{"num_hidden_layers": 12, "hidden_size": 160, "n_experts": 128, "experts_per_token": 4, "d_expert": 64, "d_shared_expert": 256, "hidden_act": "gelu", "moe_layers": [1, 2, 3, 4, 5, 6, 7, 8, 9, 10, 11], "router_score": "softmax", "normalize_top_k": false, "routed_scale": 1.0, "balance_loss": 0.00146, "balance_bias": true, "init_std_router": 0.0342, "lr_router": 0.000955, "num_attention_heads": 5, "num_key_value_heads": 5, "head_dim": 32, "vocab_size": 8192, "norm": "layernorm", "norm_place": "pre", "norm_eps": 1e-05, "positions": "learned", "qk_norm": false, "attn_scale": 0.177, "tie_word_embeddings": true, "parallel_block": false, "init": "normal", "init_std_qkv": 0.0402, "init_std_o": 0.0499, "init_std_up": 0.0575, "init_std_down": 0.0575, "optimizer": "soap_variant", "learning_rate": 0.0085, "lr_mult_o": 1.07, "lr_head": 0.0096, "max_grad_norm": 2.0, "warmup_steps": 200, "schedule": "wsd", "decay_fraction": 1.0, "decay_shape": "linear", "final_lr_fraction": 0.1, "batch_tokens": 131072, "max_seq_len": 1024, "doc_mask": false, "train_tokens": 674800000, "max_steps": 5149, "dataset": "wikipedia_en"}
Below are experts of layer 8 (counted from 0) of a mixture-of-experts language model. Rows are named up (a neuron's input weights, with its number) and show model dimensions 0-159. Each number is 128 + 32 x the weight over its row's rms, rounded and kept within 0 to 255. Numbers have three digits each.
Before each expert's rows: "mostly gets" lists some tokens that are sent to it at least half of the time. This comes from a sample of Wikipedia text that the model never trained on.

# expert 108
mostly gets: " www", "idae", " Arthropoda", "aceae", "optera", "ropoda"
up0:196159109127127173168163099124115124126123159126132097126102149091116091136148067158106173075133084092168117152144142156124147131143154100149112167121172144171057112157082144182174157119127131097176114191116154101151102091158060125144093167057166110155122080143127142158139144118122135073075122108117107069133155133147162106150110123124121079053228095127100099108123093134170126108077144094101176110064135137140147132091165163126125128089158168116032139178106128158153106106129153

# expert 118
mostly gets: "ments", " shows", " way", " activities", "ems", "ions"
up0:161139147148147177093141149096178160103137193138111129081138136083106195128124172101207146143115105137147133101126073136122169123075150133129127132111113164187139122121161126057113108134222097124104199091140105181185158155140132182054066109051128123081117195109119116113120078094139147123121100079106109140155142148178112101154140084134192132159105129198127102141109111153159120173151123136160065150113130170122136131148146147112096112122106127138082113069179132133106138132089100

# expert 87
mostly gets: " un", " Un", " Mc", " '", " Mac", " Is"
up0:094144131144164188159137201188103131130131205147153122141122187163199110098102162074121119118122096169160201149115091124120134160122130156136092161113084107111134124169145055116147097110141111134086131147056130192135160108128122073151162107125114139078101131144148159079033127136090088066151127116138161134146096175122141142115121101137170124108117138115090112150121085136072170104126107171122168170182128087121147094175193121142121126130128122095100111092085158104104130118215089

# expert 24
mostly gets: " Jones", " Richard", " Daniel", " Smith", " Williams", " Harris"
up0:094125155139124166133083144150191099132135068098117183155118148185133116167092186022072165133141137134113154122122090071101124129111183106131168052084198169174164145114154143117169139106129110127139084079131160113124158150109129113087134167124126124093094154110119099079108121151197119096122131112120128150151119148073102071147118149121124152138131130205162110154152116169081182123111089151124148144145150106118112101110113083123143151163139118137116223169154050119153158065152130

# expert 16
mostly gets: "kh", "ș", "kov", "č", "š", "akh"
up0:114140121134144174128096148171135126123113172101124106091126119150169118096108162142146127184100099131133124098143129175077155145119150102145153128103089100090116179111105128086059121200095094072083104109139090164109113068174122119148119169187148137103070148100131098166158088123109142108094165062173101132132098179135219177135121120070132139130131101129153177112140180100193120181160153085116075156189146155168094148177123124201120074113161130167161101091188120151119101135132136

# expert 83
mostly gets: "|---|---|---|---|", "|---|---|---|---", "|---|---|---|---|---|", "|---|---|---|", "|---|---|---|---|---|---|", "|---|---|"
up0:141093136150160122164134146103155179073163154121107099173157148125116099063142084117123119198188131101139146117079127085088134203102109170126170159115132116078085141103116154155155181100153141108140138170145138105104093133146160116168147149106129160141109130151167107129180201116117170122129153121132073131132160182117147154160114163132102168165105119098117103109112178123114156141090167079144091083160117073183162109122060107060086177169064187081067090121141112108114164090091150

# expert 62
mostly gets: "ro", "lo", "ino", "bo", "o", "ano"
up0:120082131104159140148100165113201094130157138176115127115177148147145161177143150061132105117169196177186124174182100114169097123083196147082136057114164174146127183093058144079141124130133135090137113149114150147136142141135141098122103157123121120085118124119113109095075143124095101083145109072075150162129071064135145160107111094130168117046111200060145099130144161176174060115147131071107085161113111137164129148157119112136156163121116113120133136151112126145135092111126095

# expert 36
mostly gets: " U", " Tur", " Vol", " Ob", " Texas", " Sy"
up0:191128155167110103077134154077133109111146137171087152070136130108164155103135169152151113159060072088169217140159151126124137182164126148111135135164104100141097125151120158064132043094139154149142081115126174176141160155104137091090135100126146115095126136162168116152133175142139146080187183102117162151090157142140064118050135115142139119068135129091148145117089080129179096140172101154174101101083113135118114125129144149165121144178113110130142110134153226133111078164157114

# expert 92
mostly gets: "        ", "    ", "\n", " ===", ")==="
up0:132186095151165114103121134193176110144087126134128138123087132147125174092120112134122127111134123149138126127096133194068091146083126135188140102107064140087080101066170208115183119132173083068121179137074125143144156146089140136110123162125168101143114115106187163174147134068139160141075086175121072098157079124144131149143132110115132124163118108078111155156104097047172096200132151131116093106152132105107192104096162069088117119084141131162167098090161115103129159132152160

# expert 84
mostly gets: "p", " f", " h", "f", " p", " P"
up0:113153123144088085120144103197124083150147100078074154112161126157156108131176141210143106144120098098025091124198067136139157119160115167126130101146177130145161160121104154164123132179080155146125206094134109184176117143185140106176128101154125095101110110130123151160126173105161169193140097097124118093146084148153108122105166144117138157124137104108117144063112159130078130069105110180162075085101108142145099136119146154198137156151101098195167124117151152133168149139106104

# expert 10
mostly gets: " Avenue", " Jones", " Labour", " Brown", " Street", " Football"
up0:099114108099175130204117105159109079093145125205124205147195128115133132142113129076155119096135150151195101178126119163222182175143122137093149129185115120168144125140099111059092102156139184112114090147118138093143133128083180131182146132066114101105152101141149087138120116171102086149095155139096108125123162140049087106077100077120123120105112158128092127126127130111130141101141122112154175120178117101152135156139077124102121086131076106152130123120170158133090052100057121

# expert 42
mostly gets: " people", " children", " games", " players", "ities", " teams"
up0:085132110131116147115133126134150133105155156125138181151126111098143174138098073155150148105105132127106137092102108135076133121114085101130152161128142155134162119140142151117111096142129131177121074093185110113070106089061204064106077088150176078116132166143157139087096107117112087125205092130165159105075131169098122103159091133114167197128085093098147164125149090108045113160129151151147129173135137113124148102159220110142165047178167158201138125099143144082096103090152147

# expert 125
mostly gets: " Ed", " Ind", " prot", " trans", " Com", " ent"
up0:167086098144171102165107084112172169082073107123136157125167156145125203125123148134147141140122151138133099171123112118143101193103130145169127139062133169127188198086152078109129166076094138143106198128134170152123139115141110101077192099159190150185071154156120198106105108148170136116142100111149131152126062144161108106158081134086160152122157136095136146142051144154162108077071099142101134126118143161104157090172127125166119138152100074127170149140092139118085091107165079

# expert 65
mostly gets: "\n", " ISBN", "Source"
up0:147158146182079129173112155183135128168119190174137142151172165128113165135143114178122134138116101137179116166169179139065098129090138094192090177143118146136183127109177120130148139143115118219150115076136117049073126066121129147069166090128178086144088104146153112151123099143096086125101112160126119075171100135149152136162123091193124094102122106091099137132084086076102168138125106087147047122096098133092135164136112155105071108105149137129133105106139119089080134081116094

# expert 54
mostly gets: " K", " Mal", " Kh", " Y", " Sa", " Ka"
up0:054132137088180145089141099163152141070106160156093135147149136177108182093121105135155153140110095143182148103154129100121114135128145145140111105210154045189106098127176161174104081171113127074157128099146145134124122106117140092160126106186163168146119126166133173203197139154088134121108083107135088103134128147125131131113177191150138124132119143138150151124035096148159116052074114123119110080085147121104149160113140114134099182081177140137079103163120187133130112155156088

# expert 0
mostly gets: " −", " £", " $", " +", " .", " "
up0:138077046160137104175138168134133148084124152122105079099160174173094157139121144185167192103097145118141214152102139103126111168132142140184120155131172127213098169144124113148131123060117132114117137144109122122144161176172121148146129064131088131106106083126128148141158106142084095137092126073142093125130150176111108163082120099103095127084158075127161111102117207126136121121120145192121122109144033086107156140091075153107144043133105114161152101124141079135110100125152175

# expert 20
mostly gets: "Pl", "St", "T", "B", "D", "Sc"
up0:123142147065166167105070117137157166138114153076084087115154156130131068115146127080128130085102162159119169153189114105170049136127087116079192135160072179109093146082138151121126106103162071118159140075154130084138111113149120115162126137110117138214115131117134103107165087143132167134149132186117118094087108107098160048116121100141114144109148142117138199131154167103096042118101105077197149111149175192132146133123135146066118152094110119138205137125121145099134132112149146

# expert 2
mostly gets: "ko", " Lee", " Rose", "ski", "ho", "elle"
up0:126100149131168161174040158156061085114126122099145086123143120074207122143237136149162095096189110109155130121146162156162139135112128134121093135109165082120124116128109118158079103092083104104059139121086179140134062121098137154131120147135123110101162109146077184138150148075169131130167146136188120113121091123112098160121151083147041156107145143122163106120122148105128118110109102098155156132114084092158140140090134191100184170099121096130161194136102122157169106160181160

# expert 113
mostly gets: " F", " f", " sp", " w", " res", " dec"
up0:128128146108124160088084148119071158113082113114088213098102168063071157079094124117129103149152155131077113133101123108129153148153109143085166164141073091156139156126138136114134084133122142075067107080163164132151157170107105118052120136122155153113162161140068090159129136125160152162172064112108069157158093183144121163145136182115085145154178109140132128169157148162100165166205139119190134153175153148105154066063176144145079159162150098156130137108146137124145136111103157

# expert 59
mostly gets: " University", " government", " School", " club", " member", " President"
up0:093126116166119054093120125150145130122133177097102140117152093122145146152100090157092180127121103143082092085116125152057198096134174127099165173033125050173103163139117167130082103114100119129081056121093093158144168091132091114187120116131156133068143096131139117136171122179158079088106111094150116141181165127165174113132174157146116156169174132147106143191129101173124185102132101162094141160164129149100096115118130094125143162190144112175086189135140113150134118122143157

# expert 85
mostly gets: " n", " g", " m", " k", " w", " ch"
up0:156145152171157064122103138192148132128168160167071119145179112103134161125200076175115165155130071117140163178082169195164128191145192082161109117147138128128106145128114111063114149111139110109112154155138153166123123068067121182190128105077137142118103068114136119102085145120055127108129194079139141118130109148163090142127197144143106057100114115117095089106136143146127125141160076087116077121181129108129078098147100117115130087085103136154114112122154169133088163138113134

# expert 44
mostly gets: "yes", "ftware", "itch", "ide", "oms", "ys"
up0:108090127180104090156123151095157126107152140094119094146135111103116064086125122116155160108129148105135133132115174092147145151132114150117097141069085126124178157096158154142079162170158125189073167095133178104136135110148132116116121103064118180131120114097115144170145168105150065121066140104163184163087127198222119199144105088108121111082112156108152129166068043164101153097131119126154137166108109106062124130115139131168105099221128128187065114101116157138138129110128144

# expert 21
mostly gets: " She", " Man", " Car", " Mar", " Gr", " Bar"
up0:171078086178119065141106119152062163075119173155081092204174071126097110116108117075105170081124133137226127187139127057108163146168089137121201097115116116104097125102164113128101090161142132151151117120086139050157173113090178136134140127116146128141126109083150128118101115141176139081190097123129137149155117128137123086123120067084151149109105115165107160078053155108120152065123165096153124094159108104148136136119074125131136131133090139132114105091135158105178113138120152

# expert 48
mostly gets: " Coordinates", "  ", "   ", " Location", " ?", " /"
up0:093157089128166091144122152106077127129116096141169132087139115123139159093169143114109133044090150114195133140165113103133132099128191163113106138164099119194153140138039160150122116140117115095131093143153116093213116108153125085117109085076109161091156154138142126098076226138107138129145127117104085135191065106141101108107184152134088156109133138091152125099097112153164098156141176168112112108135117058083135165167123154210107140156194123160145055147148090139136132115140115

# expert 64
mostly gets: "In", " In", "On", " in", " during", " On"
up0:143147089177121109082130119159126154178138110154126105118095156168155133119105234106055107099117146064098193128161094111079156162137119161144161085183143166110140093086108108112138172154106152105102171163164152157142140162127070129120189163107109083138124176180124180178169147068115147132137155106122124094093093087161107145131101150156057140166149140113070112080154123105122140077089137097110148125075128112140169152186158142177104156158135196149126129169138174109145140087144133

# expert 7
mostly gets: " film", " album", " series", " song", " band", " version"
up0:108163137162104110174134136110103111101118084096115093113128122083078141146123087147181089088094114146152087088147181166126165083148146111130132141050154167153144185101152144101133079129117037152190111133214147163112138146104070163172138134002163140167136115072179110123141170116197107139110135131109157124151134095112142134155076133124109183120119130119090166122145106125118143111116139085093105087160064083141122108139066144156152137119105144170176121123170113148133142142108164

# expert 37
mostly gets: " won", " continued", " returned", " return", " opened", " votes"
up0:147176140077107124112247144110171088148202106199107131161135084133138145138160136141101085187107111187140132152051181147172127130090163147092107103080101121117159176095141112152125129165133105159102131091150065117129160167139146108118127154083107123061156155101141177102093106129127114081132142107096160139049159135159156137105117157174097099127072167156113174131127115095167073085088158109061127150081089097116130126128152137115140138119165168145104118123164175114088117128113114

# expert 91
mostly gets: " –;", " Pts", "|---|---|---|---", " GF", " GD", " Set"
up0:141068155057148129170119161182125104076138112159083161072173165076118077104167101181112126137110100079111130177104148134086116159136120100084102139146123131127121165146189128131139169181138128106129091088145116150103141131104050228124184139157123135098111134114096121092142103103186143173131105135089048113166134140118169114081116085199117120132142126105186156135155129114107110091153133091155124102131135138121171076112093136103043128188148139109126152171159103170087139129089141

# expert 1
mostly gets: " used", " held", " won", " played", " based", " began"
up0:136067087110162127167092147117105157135139100141139102146109132117160146089106093108192129234135193091076149095134169150156114063147116111124153112154111110125122056160161139107137159161132127074075136160144105124105134128147179130124140179155108110120130136104173143181078084088187178141133116094100122143153150105060161162116137091127140108138174187086145119120092127072101162168132116129082160080061097126120108173194165161108099151179160179178094153118163137134144126165101132

# expert 73
mostly gets: "ape", "acter", "avior", "etic", "eter", "ion"
up0:114184138154069125138123151179197030144118130202105142199157115119114132121119111149161119097190120137139137095103115156123155039152147130138112065115110140085083120113139121121113146131146128074143158127125125085188123114094104173126106141140167156082121105119125162117143126090065139131151093100111065106113120190124122150170087139098140150118150159125136125166120130109140167134142100166123112094102049184086133149141074136143105132229160103134076053132094123118111126071138170

# expert 98
mostly gets: "é", "á", " o", " Ar", "ó", " Pro"
up0:120116148172109126140090199087125120136140065078139126117136139112128094157095104146152114111148123144155144111146115147125208139096083073137120118164156191085121191171133147148033091098119118173057131055153183099172173129097168068111096120128175131122166166094091129107067137141171084155149122123116144183124104129134112130121132142111088191129151138103130146181095073163097131128137091054108162109149144108139110162096086116124118117135087151152105177082092196142148095126120165

# expert 89
mostly gets: "'", " '", "’", "!", " “", "/"
up0:141139187117102110135170113094157110128152145115101121150169119211166117087094112102108119127169141131125115118124154117117133119097068118124107152145133171086173145099168222131133121119185101111200147127139135089079105171144168096121126105083123099102139085133086169157185138157124132130145136097120082105153148167169113153122116086143166089094175105084087116084136105108189173134068112106131144138108100194092072196120172174120121128136116069058147190146150091164117082103130063

# expert 77
mostly gets: " during", " in", " across", " During", " joined", " throughout"
up0:142128080132100091158124122122109159153205121089125079171077107147092095125144114091126153147164129110127166152113144146115097118150136119124099113137167136084126117142150090200061142125113151076116139139144146121102132042134138096176171094126081100153153139150096097085143056088120053142122195149184071132118132129108106143108132146147111131220096178151099087112136124048081125109141186173118123100137123095130107211107114116143083107167132175124148101179125103138177182136095156

# expert 82
mostly gets: " process", " elect", " test", " Com", " hand", " cost"
up0:145108120143097131084138142177115142167084092119169142111135133116139203091159116227137126103116132135116150171131139115106150128100197165139131132101146079121095139114088123151089136124161138138205141174123140143117095185134070121191096130167119074143164111072076101085100113083100111105111098090170157071122142146195113136137054108139100134123147142076156138148160075167126128124158121083119134089188104163106088105146149139126141227090152191148108113103166162091091142111154091

# expert 112
mostly gets: " \"", " “", "—", "р", "–", "-"
up0:077158176213134116108143132156131155182158052175165166108093141145127150178138136122101159126159114104139114100088149117117159103164074111093148163094087170177119122114109112124088190145104183165148066131131148160094103153104130126133137118094100167130140064128153125111130086095143085051153213140131150103104130114098149124120113123163163194063082141141167101111089059156124128101140065158103109113144159133097128066182187156131103117130166118096124102096103173118115135164164143

# expert 27
mostly gets: " [", "{", " \\", " $\\", "^", "\\"
up0:125141151114120133205115100192116086093084131086141127128135168079208099093092149112099094163169080166135154083190087132152164122117164206177096137128099144061140142141143097145179074139111132160123177117174117175112139119118116141124155156087125110122133106161147071088137191094111169139172120103069110114109140143165129209129103134152117143164121124120104098171111176147178155135171124131132146127122172087156078094117182125098130126078130140108114070071110150126180125063158122

# expert 94
mostly gets: " station", " building", " system", " business", " house", " road"
up0:091143183125139156138153139159117130063143090114149161111163140096198105100148111133150071110106054155110136148128111101135143119129117149106134136146107084133100081109088163217094084108126094083139058196147099118140104154196086098077200170163152104117091120127132145112130135168140155063072167090169129062136102172082124093182132064146133183145128103150160185134124117144098090156123155146117130118129137137087134104101220141161101126148129149160119133167105142121110147068126121